config.yaml
d_model: 128
d_shared_expert: 0
balance_loss: 0.00917
balance_bias: false
vocab_size: 2048
qk_norm: true
init_std_qkv: 0.053
init_std_o: 0.053
init_std_down: 0.0
beta1: 0.9
lr_head: 0.0147
z_loss: 0.0001
Below are experts of layer 7 (counted from 0) of a mixture-of-experts language model. Rows are named router (the router's row for the expert), gate (a neuron's input weights, with its number), up (a neuron's input weights, with its number), down (a neuron's output weights, with its number) and show model dimensions 0-127. Each number is 50 + 10 x the weight over its row's rms, rounded and kept within 0 to 99.
After each expert's rows: a language model's description of what the expert responds to; "comes after" lists some tokens at least twice as common just before its tokens as in all text. This comes from a sample of Wikipedia text that the model never trained on. Tokens count by the router's weight.

# expert 13
router:49 50 35 45 42 37 49 66 39 40 75 25 58 45 49 40 48 52 60 53 64 40 65 50 65 46 56 57 45 53 48 26 57 34 61 42 57 38 57 48 62 51 61 45 57 45 40 52 29 67 67 47 51 59 52 39 49 54 39 35 44 51 65 35 56 54 52 54 54 57 38 72 49 48 60 56 37 33 63 50 53 41 46 63 57 27 60 49 46 56 59 32 50 49 55 56 53 40 43 54 65 57 48 48 42 51 74 51 49 52 34 41 54 48 42 38 56 42 44 52 37 56 54 39 40 43 41 41
gate0:48 52 47 72 43 39 44 56 56 34 57 46 28 59 52 35 59 39 38 36 49 51 62 53 68 51 43 40 42 35 57 65 65 41 38 54 47 54 54 53 50 55 60 37 46 50 53 49 46 55 43 40 38 49 45 51 41 68 41 43 50 63 63 68 47 25 57 49 52 49 49 51 42 39 62 40 37 47 52 34 59 47 32 32 69 43 59 34 52 56 55 39 50 71 33 61 51 56 47 45 60 61 66 57 42 65 67 57 64 61 45 49 36 50 50 46 49 70 46 49 45 65 38 52 59 53 54 45
up0:49 42 69 50 23 50 38 57 58 35 64 39 55 54 40 49 43 63 46 63 52 55 40 63 50 46 51 48 56 49 56 48 75 39 54 50 49 31 46 55 33 56 70 30 60 48 64 49 55 41 52 70 48 61 46 53 48 48 45 75 47 67 31 33 52 44 59 56 50 46 29 34 36 34 52 55 52 53 45 56 46 56 56 46 45 61 58 53 43 37 59 53 64 49 44 42 34 41 48 48 66 60 39 46 55 36 56 64 46 43 51 28 45 46 41 51 51 44 37 46 43 48 39 35 57 46 52 57
down0:45 26 36 53 67 55 49 44 49 64 68 70 42 63 49 62 47 29 52 40 52 38 38 42 50 50 50 58 69 65 60 47 54 43 66 44 72 72 54 58 55 65 29 38 64 42 43 45 36 42 57 47 61 57 51 60 54 43 46 55 38 72 50 49 77 58 45 43 56 40 49 55 59 56 63 49 48 65 50 55 40 51 56 43 32 41 44 47 51 46 42 60 36 41 51 54 62 41 50 62 32 60 42 51 57 32 59 52 55 44 53 43 52 54 55 48 52 47 60 40 51 45 56 53 54 42 56 64
What it handles: Word-initial capitals and pieces. First pieces of words and names after a space, such as G in Game, Mich, Thom, Rober, g in good, and year prefixes 186.
comes after: " the", ",", " |", " in", " of", " ("

# expert 8
router:42 45 54 66 57 57 50 34 59 55 55 64 63 32 47 43 36 20 51 54 52 74 41 47 35 38 48 50 41 42 40 47 48 49 37 50 53 60 41 53 53 53 49 46 39 55 44 45 65 52 73 49 70 49 38 60 49 65 52 52 52 53 40 52 57 57 61 33 73 47 62 61 47 45 66 50 35 54 51 61 68 52 50 64 53 51 54 47 54 55 44 44 44 51 46 46 55 37 61 66 52 44 77 55 51 49 64 42 50 55 42 46 57 46 58 62 50 73 47 53 60 29 57 57 50 49 64 72
gate1:30 58 60 46 48 61 53 44 41 60 52 60 49 48 65 48 49 62 55 48 42 54 57 53 62 45 48 38 52 34 54 40 62 58 37 53 54 44 64 71 50 55 47 59 54 51 51 37 53 49 23 52 63 45 45 51 47 37 63 55 43 59 63 48 52 49 34 60 49 39 55 30 66 55 51 60 58 44 47 48 62 45 49 39 45 44 47 41 63 43 45 33 42 42 45 42 36 37 50 47 49 41 40 49 63 54 54 39 72 57 55 52 64 57 43 61 60 38 71 46 65 33 34 32 33 25 51 69
up1:43 49 48 56 72 54 72 53 43 56 48 44 53 26 54 49 37 50 62 29 58 42 38 56 73 51 49 51 56 46 51 49 35 62 60 66 48 64 65 56 65 50 45 48 47 50 54 42 48 55 36 39 66 48 49 51 53 44 51 39 27 58 43 34 46 37 58 63 62 44 57 46 37 65 36 48 36 56 30 42 68 46 46 48 47 53 55 41 56 45 73 32 40 45 49 50 51 45 52 46 53 35 53 50 55 64 74 53 46 48 49 71 64 48 51 40 53 70 48 57 44 49 56 61 42 43 45 48
down1:68 50 56 45 46 49 70 58 42 59 56 43 52 55 49 45 43 47 47 51 45 44 69 54 51 40 34 62 69 54 47 61 39 58 53 58 55 38 39 36 37 55 52 22 49 51 38 49 42 61 57 36 39 68 49 56 68 58 56 50 43 54 45 52 46 57 61 42 57 54 59 47 39 36 51 35 52 31 47 50 45 58 42 41 55 55 52 39 44 54 24 51 46 68 53 51 28 33 26 68 58 51 60 37 50 45 38 48 48 50 30 36 43 61 46 52 60 39 46 46 63 44 59 36 65 55 36 47
What it handles: Mid-name "an" syllables. Word pieces with a vowel plus n, r or m inside names and months, as in Xanthos, Roanoke, Shanghai, San Diego, May, March.
comes after: " the", " N", " S", " R", " L", "h"

# expert 25
router:49 47 48 56 43 46 42 63 65 65 48 42 47 34 40 53 34 38 39 37 39 55 43 52 34 32 48 38 43 54 63 38 38 59 62 31 34 40 49 57 45 50 59 48 36 60 52 53 52 68 47 64 56 57 54 52 29 62 39 53 55 54 53 33 62 43 45 72 55 36 37 52 50 36 51 45 74 53 53 49 55 52 51 59 47 50 48 39 66 37 50 56 58 50 51 51 47 31 43 61 55 48 56 38 29 49 55 56 43 64 60 64 45 40 41 70 41 46 58 37 39 46 49 65 59 60 43 31
gate0:65 39 43 46 53 44 24 52 57 58 56 47 60 41 54 57 44 46 50 61 68 52 38 49 31 28 38 31 38 52 59 45 60 54 61 39 45 62 45 48 62 41 50 46 36 56 53 53 48 17 53 47 51 52 61 51 47 48 58 57 44 54 57 59 61 53 49 67 50 57 52 45 54 44 69 44 40 48 52 59 67 45 48 60 59 44 48 24 53 41 62 39 63 42 37 38 39 38 31 50 42 35 50 52 43 39 71 43 40 35 69 57 45 40 48 61 45 52 55 44 45 58 62 51 37 54 57 52
up0:38 62 57 55 60 66 61 35 32 57 57 52 46 60 61 55 50 51 66 48 43 63 72 37 61 57 65 46 57 63 28 49 52 49 36 51 48 41 39 29 44 46 60 49 51 59 62 40 55 55 50 61 47 42 44 59 40 41 54 52 53 35 41 51 44 59 43 47 64 50 59 59 38 49 45 48 22 59 23 68 48 45 52 42 45 64 38 67 68 47 44 55 45 69 44 59 66 57 60 38 56 58 62 59 40 60 43 41 55 48 40 46 63 54 52 49 52 60 38 67 55 48 52 62 57 53 52 45
down0:50 38 69 59 57 58 56 75 55 40 64 56 64 50 44 50 39 43 60 49 63 48 47 56 49 43 51 41 48 55 38 48 51 47 54 49 36 28 45 33 39 40 53 44 45 61 36 49 55 49 52 56 53 45 40 41 42 39 49 71 36 43 49 40 52 63 50 50 46 73 58 64 57 57 69 54 51 46 51 41 50 48 50 44 60 68 32 36 53 51 62 39 47 59 42 65 29 51 71 52 50 45 55 47 61 42 60 36 40 45 74 60 47 61 38 68 37 49 59 74 41 55 52 58 51 57 39 53
What it handles: Numbers, units and infobox fields. Table numbers, closing brackets, units like km and ft, and infobox labels such as Coordinates, Place of birth, Time zone.
comes after: " ", ".", "–", "8", "6", "7"

# expert 9
router:54 54 54 43 40 58 59 58 68 28 43 36 53 61 49 61 50 56 48 60 36 45 53 53 41 58 49 51 52 40 56 47 53 48 48 52 51 44 63 61 50 42 46 37 62 38 61 46 48 32 55 41 44 59 54 62 56 52 40 56 57 56 55 42 68 41 59 39 51 61 67 42 49 57 48 48 41 47 60 57 53 70 36 34 48 42 47 54 63 39 69 38 43 70 43 40 61 26 69 66 49 65 60 46 44 52 62 49 55 49 40 41 23 36 42 42 52 54 49 39 45 38 58 70 42 41 65 66
gate0:50 44 47 53 42 45 63 51 47 47 54 59 72 50 30 45 61 48 33 52 50 60 44 53 54 42 43 54 60 46 50 52 68 59 60 48 48 53 30 55 39 48 63 63 57 53 55 36 38 62 45 49 57 49 34 52 49 50 50 66 42 44 52 63 27 36 50 43 38 51 39 48 41 46 43 58 41 48 47 29 56 51 50 40 56 46 41 55 64 60 45 57 48 63 56 45 16 38 68 63 58 49 61 43 55 53 70 67 32 52 24 45 53 50 52 61 65 39 50 50 49 44 38 65 59 48 44 72
up0:50 48 57 73 48 43 55 71 46 50 47 37 64 70 52 46 40 68 46 35 44 67 48 42 65 54 56 58 67 46 40 51 42 68 58 57 53 52 65 39 58 35 43 52 39 41 40 58 32 32 54 65 48 51 62 56 56 48 38 56 56 54 56 56 55 41 54 42 54 48 45 52 55 44 40 57 40 50 50 44 62 45 63 63 23 52 54 49 44 73 68 37 41 49 48 48 53 52 45 46 49 51 62 52 42 49 37 44 62 54 79 48 37 52 48 32 59 45 53 41 49 31 36 33 46 58 47 60
down0:50 47 49 54 52 30 45 52 37 40 40 48 58 64 51 49 58 59 56 55 31 55 42 51 37 40 47 50 54 52 47 52 40 65 34 59 57 44 30 47 29 49 40 64 53 51 67 25 38 46 53 66 46 35 59 43 70 40 50 44 52 63 60 62 70 49 56 46 60 49 30 37 52 60 51 49 58 53 39 51 51 56 59 33 43 59 35 49 44 62 51 62 44 43 42 48 66 34 46 66 44 60 65 50 55 65 53 42 39 75 36 38 44 55 48 36 52 38 49 57 53 50 60 44 44 42 48 61
What it handles: Mid-word pieces after b/k. Short pieces within a word following its first letters, mostly after b, h, g or k, such as b-ed-s, B-and, sch-iz.
comes after: " B", " b", " H", " h", " g", " G"

# expert 58
router:56 39 49 64 60 41 65 38 38 41 54 37 41 61 50 60 53 27 53 50 47 65 48 56 49 42 39 52 49 47 54 52 63 46 48 43 32 53 62 66 36 60 55 32 53 62 49 55 43 44 21 69 65 52 55 39 53 44 55 29 40 45 62 39 44 54 58 47 40 56 53 60 49 46 32 58 71 55 60 52 48 77 51 55 63 68 50 36 60 45 50 40 57 47 55 50 42 61 31 44 38 48 41 54 55 57 56 33 40 47 58 45 59 40 45 43 53 48 50 31 53 53 43 48 47 59 46 29
gate1:42 65 49 44 37 71 51 46 51 54 42 34 50 50 51 47 49 39 59 36 50 53 57 57 53 67 65 43 63 56 45 47 50 54 41 44 40 62 49 60 42 55 44 55 49 47 71 42 56 48 50 56 62 35 56 55 55 68 61 35 47 37 44 42 58 45 67 32 60 31 68 33 39 50 40 46 48 54 46 56 36 48 56 63 40 42 39 34 53 42 45 55 51 58 34 48 70 55 45 23 43 34 61 59 46 57 40 35 36 35 51 43 56 55 35 46 48 55 43 56 40 48 74 53 32 50 47 61
up1:43 66 51 46 47 65 43 49 61 49 55 62 53 43 52 38 44 38 58 47 47 55 58 42 34 52 41 41 47 71 47 49 50 43 36 38 49 59 50 59 67 38 65 48 50 50 37 38 46 59 32 33 47 52 48 54 56 41 65 38 58 49 63 53 72 35 53 50 52 37 47 61 54 57 59 57 54 37 48 48 81 61 63 39 45 37 54 39 60 40 60 57 53 52 57 49 62 57 43 56 59 56 44 77 50 68 44 48 29 46 53 35 60 58 60 50 64 72 55 46 43 57 56 52 35 45 57 34
down1:41 45 58 56 61 69 36 45 53 52 60 69 38 49 52 54 56 45 44 58 40 47 29 48 55 49 38 37 44 62 28 39 66 46 46 57 42 58 65 52 57 46 35 39 37 45 54 54 51 44 60 60 46 59 50 48 58 72 44 41 49 62 32 39 35 52 44 59 51 44 58 82 60 64 42 25 51 40 62 35 54 57 48 50 69 55 45 57 46 32 43 52 56 69 51 53 48 62 64 45 54 55 52 42 43 48 54 60 41 49 64 44 53 64 51 44 57 43 62 63 59 57 34 56 61 44 42 51
What it handles: Subject pronouns and relatives. Pronouns and clause starters opening a new clause, such as he, she, who, which, that, had, has, also, plus table digits.
comes after: " ", ".", ",", " that", " where", " he"

# expert 60
router:43 59 36 84 47 50 59 55 64 61 63 40 49 50 47 53 46 43 50 71 47 57 61 34 55 62 45 37 58 47 65 61 59 35 54 63 36 47 55 67 51 59 35 75 56 33 59 49 67 59 41 45 66 46 56 40 46 45 52 54 58 44 44 58 41 54 55 62 39 55 40 54 48 55 36 43 52 43 57 42 33 44 57 52 59 35 51 48 51 57 51 65 60 49 51 38 60 62 45 31 38 51 42 58 43 38 61 45 62 48 60 50 45 46 53 45 64 49 66 35 58 30 49 35 51 43 55 38
gate0:52 52 44 55 50 78 55 55 45 57 54 51 47 50 45 64 25 36 43 44 57 59 48 52 40 51 50 53 56 56 59 59 55 49 47 75 52 53 51 44 38 55 54 52 66 29 57 52 53 45 54 48 51 42 62 56 56 60 60 44 53 57 52 45 41 58 30 55 50 44 56 33 41 64 44 59 50 45 38 32 37 54 46 57 49 74 68 48 64 39 47 40 62 48 39 69 62 74 74 41 74 37 56 55 55 47 58 58 53 44 50 59 54 59 54 48 49 55 64 38 38 61 34 60 41 34 48 49
up0:52 53 54 50 38 51 57 43 44 55 47 51 45 47 54 58 46 40 36 59 58 53 62 57 36 50 55 58 49 59 59 50 57 48 45 52 50 53 51 61 50 37 52 61 34 41 38 47 46 51 58 67 35 58 30 39 59 56 54 45 48 41 37 40 46 51 52 59 64 57 36 33 55 65 37 45 66 55 65 35 54 53 50 53 77 58 60 37 58 55 62 54 38 29 56 63 56 60 58 53 59 51 47 34 38 48 52 74 63 60 49 68 39 51 67 46 43 72 54 50 48 49 49 45 12 50 49 43
down0:53 47 58 42 47 50 49 65 42 34 59 39 33 47 31 57 71 46 60 34 40 63 55 58 60 47 47 61 37 56 54 57 59 63 62 42 59 53 62 54 43 45 52 33 52 44 42 43 39 47 51 35 56 34 46 51 59 44 39 60 38 58 14 57 60 52 39 49 54 66 36 40 64 48 56 53 41 68 53 44 60 55 59 55 76 51 32 47 25 49 48 63 55 50 50 50 58 45 45 66 71 44 60 50 53 56 53 42 61 57 41 55 54 48 54 56 44 47 38 42 56 52 39 57 49 67 57 53
What it handles: Prepositions, articles, determiners. Function words in running prose, mainly the, of, a, in, with, by, plus possessives its, their, his: "a fine of", "launched by the".
comes after: " of", " in", "ed", " to", "ing", " with"

# expert 43
router:46 42 47 43 56 54 37 56 35 52 34 67 52 56 42 54 58 25 60 72 33 39 46 38 53 63 37 48 52 48 45 43 38 49 61 48 52 53 62 60 37 34 56 42 44 60 61 40 30 49 28 36 32 40 55 71 47 71 50 60 54 67 39 58 51 61 47 47 56 44 67 40 40 54 51 46 54 50 46 56 43 51 43 30 45 46 63 55 48 49 54 50 45 29 53 65 62 54 56 53 48 56 42 61 28 63 47 68 40 53 49 46 58 50 55 65 52 40 51 43 64 38 42 50 46 41 44 44
gate0:38 49 39 44 51 73 62 49 52 69 64 70 48 61 40 52 44 37 63 50 50 49 60 31 46 69 63 54 54 38 52 52 44 44 50 44 51 43 54 52 37 54 58 52 34 50 50 56 44 43 53 53 51 16 55 53 61 52 44 31 49 49 56 50 33 60 55 50 50 47 46 47 61 36 43 43 33 60 43 45 33 50 36 40 42 54 54 37 50 54 32 51 31 48 57 28 48 41 41 50 33 63 76 44 45 41 51 41 42 55 47 54 61 44 58 64 58 46 60 50 70 44 61 54 40 58 52 47
up0:63 56 39 46 41 72 55 59 39 58 46 68 57 63 45 58 62 70 48 37 40 42 60 54 47 48 62 58 50 36 47 71 42 38 47 54 48 44 50 41 46 64 59 41 46 54 55 48 62 55 52 48 43 39 48 51 57 47 47 63 64 57 25 43 53 63 51 48 35 63 34 40 49 62 48 58 44 53 43 24 55 43 50 57 55 38 45 58 51 49 41 75 53 43 54 56 45 63 67 55 55 52 49 51 48 42 50 55 71 50 58 24 54 53 53 63 43 37 63 41 32 69 44 54 48 63 62 43
down0:64 63 37 52 62 55 56 56 49 45 60 59 54 44 55 61 33 46 48 60 43 46 67 44 67 57 45 66 52 37 38 48 57 53 34 41 61 62 50 65 67 39 55 53 49 62 56 47 48 54 68 49 40 46 66 56 28 58 66 47 55 56 54 53 62 44 54 43 43 64 54 44 42 38 33 36 43 32 29 26 58 52 53 30 51 52 53 52 52 37 57 53 52 66 46 52 47 32 44 57 43 49 50 42 44 51 54 34 35 61 57 61 42 43 44 69 32 67 50 45 51 58 62 56 56 49 41 37
What it handles: Last digit of years. The final digit after year prefixes 201, 200, 199 in tables and prose, like 2014 or 1981, plus stray pieces such as m-ake.
comes after: "201", "200", "202", "199", "198", "196"

# expert 49
router:35 51 49 45 44 54 62 61 38 41 50 51 43 51 40 47 37 39 42 48 43 35 63 51 37 58 36 53 44 54 50 29 58 47 45 66 57 44 56 53 51 39 21 47 59 43 57 56 48 43 64 66 35 54 53 47 54 61 58 40 33 57 67 53 58 45 55 41 57 51 46 66 51 45 63 33 37 57 51 52 32 46 49 39 52 65 44 63 64 37 46 49 45 37 56 46 54 49 43 53 61 48 63 53 32 66 32 57 77 46 37 53 66 48 46 48 46 42 53 48 33 37 39 67 66 56 58 65
gate1:44 44 44 60 37 45 43 45 23 25 50 48 39 44 39 48 35 48 48 48 50 36 47 75 46 45 50 29 63 43 44 54 44 53 52 61 55 64 60 50 40 44 49 57 44 48 49 58 40 34 57 34 45 49 60 70 43 49 49 45 43 36 52 51 37 57 44 64 38 54 47 56 46 41 43 31 60 54 52 43 21 46 42 37 47 25 41 64 44 47 43 57 47 38 47 55 36 56 52 38 49 41 49 54 43 50 53 53 56 59 59 46 56 63 54 57 39 63 53 66 53 51 66 52 54 78 59 61
up1:48 58 37 53 58 61 65 40 44 35 35 54 68 53 47 44 56 32 61 44 52 50 42 27 39 46 61 64 53 36 39 41 56 58 56 30 44 27 34 45 54 66 43 50 60 51 47 50 50 53 37 58 57 40 45 44 66 52 57 44 53 59 33 80 54 67 58 58 51 63 66 55 60 59 59 50 54 36 50 53 50 64 40 62 38 25 47 43 60 52 43 66 43 46 50 30 46 49 50 48 57 50 57 46 48 41 45 55 52 54 52 50 39 28 50 42 43 47 49 69 53 52 40 54 63 47 55 56
down1:34 43 50 49 50 61 40 61 31 60 46 42 51 65 37 37 68 49 54 33 54 46 37 44 48 59 57 43 45 46 57 44 59 49 59 49 43 42 57 65 38 59 56 42 55 60 43 40 26 51 43 52 64 38 56 47 60 56 51 59 52 53 40 42 55 59 49 59 50 36 51 35 51 39 47 61 67 47 38 56 50 34 47 25 50 46 43 52 61 55 58 65 51 57 30 50 49 62 55 54 70 63 41 54 56 60 52 59 40 61 79 51 40 54 55 56 55 46 55 71 33 63 36 36 51 28 55 44
What it handles: Capitalised name beginnings. Opening letters or pieces of capitalised names in lists and tables, such as Me in Means Motorsport, Qu in Quick Lane, Bl, Br, Char.
comes after: " |", " M", "-", " m", "|", ":"

# expert 1
router:40 48 50 49 55 42 37 42 50 37 65 52 43 60 42 55 36 49 65 49 44 69 43 55 70 53 39 50 48 52 59 31 43 60 47 48 39 53 49 60 34 61 54 46 47 56 36 58 51 48 36 59 54 49 39 56 37 25 49 44 70 55 55 40 51 34 62 53 36 54 55 47 53 60 56 72 69 46 53 56 32 49 53 65 54 62 64 48 61 51 44 47 26 42 56 49 40 42 33 61 55 68 63 78 31 44 48 51 59 58 50 51 57 34 59 39 43 56 56 43 42 57 51 58 52 46 44 40
gate0:44 58 55 52 44 41 70 67 56 43 55 49 42 57 67 55 54 63 45 59 33 46 64 71 57 48 61 41 60 47 51 27 70 25 33 57 26 64 46 48 53 53 50 48 56 57 67 67 46 53 44 62 50 44 52 67 56 51 48 43 51 55 41 69 47 54 59 50 37 60 61 49 52 56 57 61 51 68 59 54 43 48 59 57 49 35 57 56 48 50 51 46 52 48 44 69 50 49 39 36 47 44 55 56 34 54 33 49 54 35 53 37 67 36 46 60 64 69 35 46 52 56 61 58 46 49 54 37
up0:39 57 41 47 45 56 48 54 41 54 31 50 51 45 41 44 45 58 56 42 55 50 41 63 49 48 35 55 34 55 52 70 47 50 71 48 77 60 47 41 51 29 50 50 47 55 36 49 32 44 50 50 47 61 42 55 49 48 45 65 45 50 43 43 50 49 45 67 61 36 60 65 30 37 66 44 42 49 62 33 75 62 40 41 36 63 53 54 48 33 47 55 52 61 52 40 21 57 57 70 49 55 49 40 57 36 46 50 57 58 52 45 46 50 48 53 45 54 53 58 53 33 20 52 50 52 53 53
down0:37 51 58 45 54 69 41 57 42 37 60 51 56 45 36 37 56 53 48 46 38 45 56 73 43 50 51 54 68 40 44 49 55 43 55 56 62 41 40 50 31 52 60 49 68 23 51 46 50 65 54 59 52 54 53 67 50 48 71 43 58 53 56 50 42 57 48 54 68 30 51 40 38 58 60 47 54 61 59 49 49 53 62 47 52 40 58 63 66 77 25 48 45 63 26 50 48 43 51 57 55 46 70 60 57 54 63 56 41 53 40 50 46 67 60 64 54 55 50 49 63 64 56 59 51 45 39 44
What it handles: Numbers in dates and tables. Digits and number pieces in dates, years, times and table cells, such as 15 January, 8:00 pm, 189 in 1896.
comes after: " ", "–", " (", ".", "8", "7"

# expert 27
router:65 49 56 51 55 38 40 52 57 31 46 61 46 49 63 34 40 36 59 53 48 35 49 38 39 44 29 52 50 34 55 29 37 57 48 56 60 55 41 35 26 51 43 80 57 47 40 41 61 60 50 44 53 59 57 52 43 45 40 40 56 48 44 60 51 58 64 47 53 53 39 62 56 60 44 35 46 59 45 56 56 45 67 55 52 50 57 47 43 61 38 56 65 46 54 43 67 65 52 67 48 64 44 52 41 49 32 35 35 45 27 47 61 51 36 54 51 46 62 50 49 53 50 61 44 36 38 36
gate0:62 53 57 45 51 44 47 49 46 48 55 48 46 62 37 63 56 47 71 61 29 63 55 56 44 67 62 43 52 48 40 50 55 57 46 38 57 34 39 46 46 42 54 50 41 44 45 41 57 59 54 52 58 51 56 54 23 60 53 59 48 46 44 46 67 62 50 60 46 54 61 64 53 56 51 53 55 46 56 49 57 26 52 38 59 60 39 55 57 46 54 38 47 50 54 70 45 48 91 43 69 33 58 64 63 38 44 40 43 26 39 50 56 37 49 66 46 47 59 59 59 42 47 54 50 37 62 40
up0:35 55 50 64 43 48 32 43 46 57 62 39 34 36 57 30 39 54 49 41 48 44 37 63 61 42 52 47 54 49 60 51 45 53 55 58 58 54 52 53 59 50 60 45 37 73 58 38 45 60 49 56 46 58 51 52 70 53 25 39 55 66 62 53 45 36 53 43 47 54 66 47 57 60 36 52 72 56 53 40 70 44 45 50 58 49 55 47 50 55 69 40 41 54 49 51 61 15 48 49 43 48 40 46 61 49 57 60 59 52 56 51 52 45 49 61 43 48 51 56 46 66 79 41 34 66 52 57
down0:31 45 49 54 43 58 45 52 67 58 44 59 50 50 52 57 61 63 42 42 73 42 40 67 54 36 43 47 59 63 54 54 45 32 51 54 52 57 51 45 51 38 44 53 36 38 42 51 68 53 37 70 62 46 45 43 39 52 47 49 72 42 54 70 48 61 56 52 56 50 79 44 54 31 50 54 44 34 55 59 37 56 55 73 49 43 40 45 52 53 33 59 58 61 42 37 59 42 32 59 49 57 51 47 42 60 56 61 71 54 50 72 50 57 41 57 53 53 51 55 47 63 64 56 36 37 60 50
What it handles: Word-initial consonant onsets. Initial consonant pieces of longer words after "the" or "a", such as L-anguages, d-aily, r-ationalisation, t-roops, fl.
comes after: " the", "-", " a", " \"", " of", " ("

# expert 52
router:58 38 56 61 45 35 55 46 51 41 46 38 52 48 49 54 49 40 51 64 54 54 58 44 29 59 65 52 49 35 41 62 41 43 47 67 29 56 47 75 41 62 47 65 55 43 53 52 53 68 46 45 57 44 43 39 64 47 59 42 31 53 39 61 57 68 57 60 31 57 55 54 45 47 41 35 53 46 64 56 37 46 34 55 59 55 59 35 59 38 52 59 70 51 43 47 51 59 42 29 46 40 52 42 56 53 53 53 47 52 54 47 53 46 30 66 74 43 64 41 65 45 34 46 56 56 65 41
gate0:35 40 49 49 53 56 49 46 32 59 55 61 42 36 66 54 47 50 42 53 40 33 54 36 50 53 44 49 59 73 42 65 45 41 66 51 47 50 55 47 44 47 44 64 54 41 62 60 46 46 46 54 49 29 39 46 55 58 57 56 33 52 46 62 56 49 68 70 53 67 55 49 45 54 33 42 46 57 66 47 35 51 37 47 36 40 48 51 56 47 56 47 43 58 56 27 37 47 65 35 55 68 52 40 35 46 60 36 59 57 63 66 35 49 58 43 47 58 42 49 60 35 31 38 64 55 58 67
up0:41 57 66 59 40 51 60 57 61 79 37 55 49 45 63 51 43 51 59 50 70 52 41 41 63 42 48 64 43 48 43 50 45 61 69 39 61 44 53 63 43 45 35 53 44 50 48 53 55 44 48 50 58 43 58 43 49 35 39 38 43 52 57 61 35 53 61 44 54 48 55 40 37 36 47 60 43 54 50 25 46 47 47 47 61 48 59 51 45 42 41 73 37 61 68 37 65 69 46 35 63 36 74 53 48 63 37 57 29 30 52 55 63 49 42 53 58 44 54 54 46 54 51 52 44 48 61 42
down0:56 50 62 44 61 49 47 45 60 52 33 52 42 46 42 46 57 52 49 42 40 34 36 70 49 43 50 48 50 44 60 57 50 60 67 50 65 55 46 42 29 65 58 34 51 59 54 49 62 49 39 34 51 53 66 55 66 40 43 60 39 46 43 42 35 43 45 70 50 59 46 44 68 59 49 38 49 39 46 62 54 44 60 72 43 45 44 56 71 64 36 48 58 46 49 45 30 63 50 49 34 43 49 55 38 42 51 54 47 65 54 36 37 50 69 61 37 53 38 43 51 47 71 60 56 46 54 75
What it handles: Function words after verbs. Articles, possessives and auxiliaries in running prose, especially infinitive "to" after verbs like forced, wished, failed, plus the, his, was.
comes after: " of", " to", " in", " is", ".", " with"

# expert 23
router:66 46 36 40 62 44 62 47 43 64 44 59 54 40 46 39 52 69 54 41 52 50 67 43 52 45 50 55 34 48 53 50 51 57 39 48 74 53 36 46 58 65 39 55 56 41 34 60 53 58 50 40 49 58 36 51 46 41 35 61 56 52 37 40 52 39 56 48 58 54 61 53 27 48 50 53 46 50 54 50 52 65 56 44 59 60 65 52 41 46 44 53 55 65 69 58 39 57 49 46 30 54 68 66 60 64 33 61 40 60 33 72 44 39 66 36 44 41 64 58 57 36 56 64 62 45 51 57
gate0:45 64 44 50 48 61 39 52 52 52 59 50 63 38 39 43 42 43 45 46 60 33 38 26 45 61 66 55 49 58 45 44 33 40 66 50 48 67 57 47 57 37 43 59 66 39 37 58 61 53 45 43 26 37 42 46 29 43 58 46 57 57 58 48 49 40 66 48 34 51 55 42 30 47 51 56 44 62 63 57 50 42 55 38 38 53 64 47 44 37 71 43 40 53 56 50 47 48 51 63 34 57 40 59 39 49 56 33 53 53 37 68 53 53 57 42 50 59 58 53 69 31 46 63 40 35 38 49
up0:32 43 40 45 54 56 34 59 47 72 41 39 51 50 43 51 41 48 50 52 51 48 51 49 64 53 74 29 56 61 53 70 41 51 58 52 41 34 46 42 53 47 64 36 70 60 60 58 66 49 50 50 52 56 67 72 37 48 45 48 49 49 42 45 59 53 55 28 67 57 55 58 34 60 52 62 44 46 67 48 42 46 50 57 43 35 69 42 48 38 63 43 41 60 50 35 64 57 50 58 47 48 64 38 40 52 50 43 61 63 62 55 49 49 51 50 55 61 71 52 65 56 47 56 43 59 40 74
down0:59 47 40 40 48 40 56 58 41 33 59 47 50 47 56 55 47 60 65 29 53 53 50 46 51 36 57 64 49 57 56 38 30 56 36 50 55 43 58 57 59 32 43 56 59 54 44 70 41 53 56 79 51 47 50 48 58 59 50 30 44 56 54 38 36 52 58 42 45 53 41 37 51 39 48 47 46 62 62 47 52 50 40 59 43 53 67 54 71 50 70 31 39 73 58 72 45 63 57 52 55 48 68 48 49 60 58 52 41 59 33 41 51 50 44 44 50 56 37 44 57 41 66 34 65 65 52 54
What it handles: Early word fragments. Second pieces of words right after an initial letter or prefix, like S-at-urday, s-il-ver, S-ix-th, plus al, bel, con word starts.
comes after: " S", " s", "S", " A", " an", "s"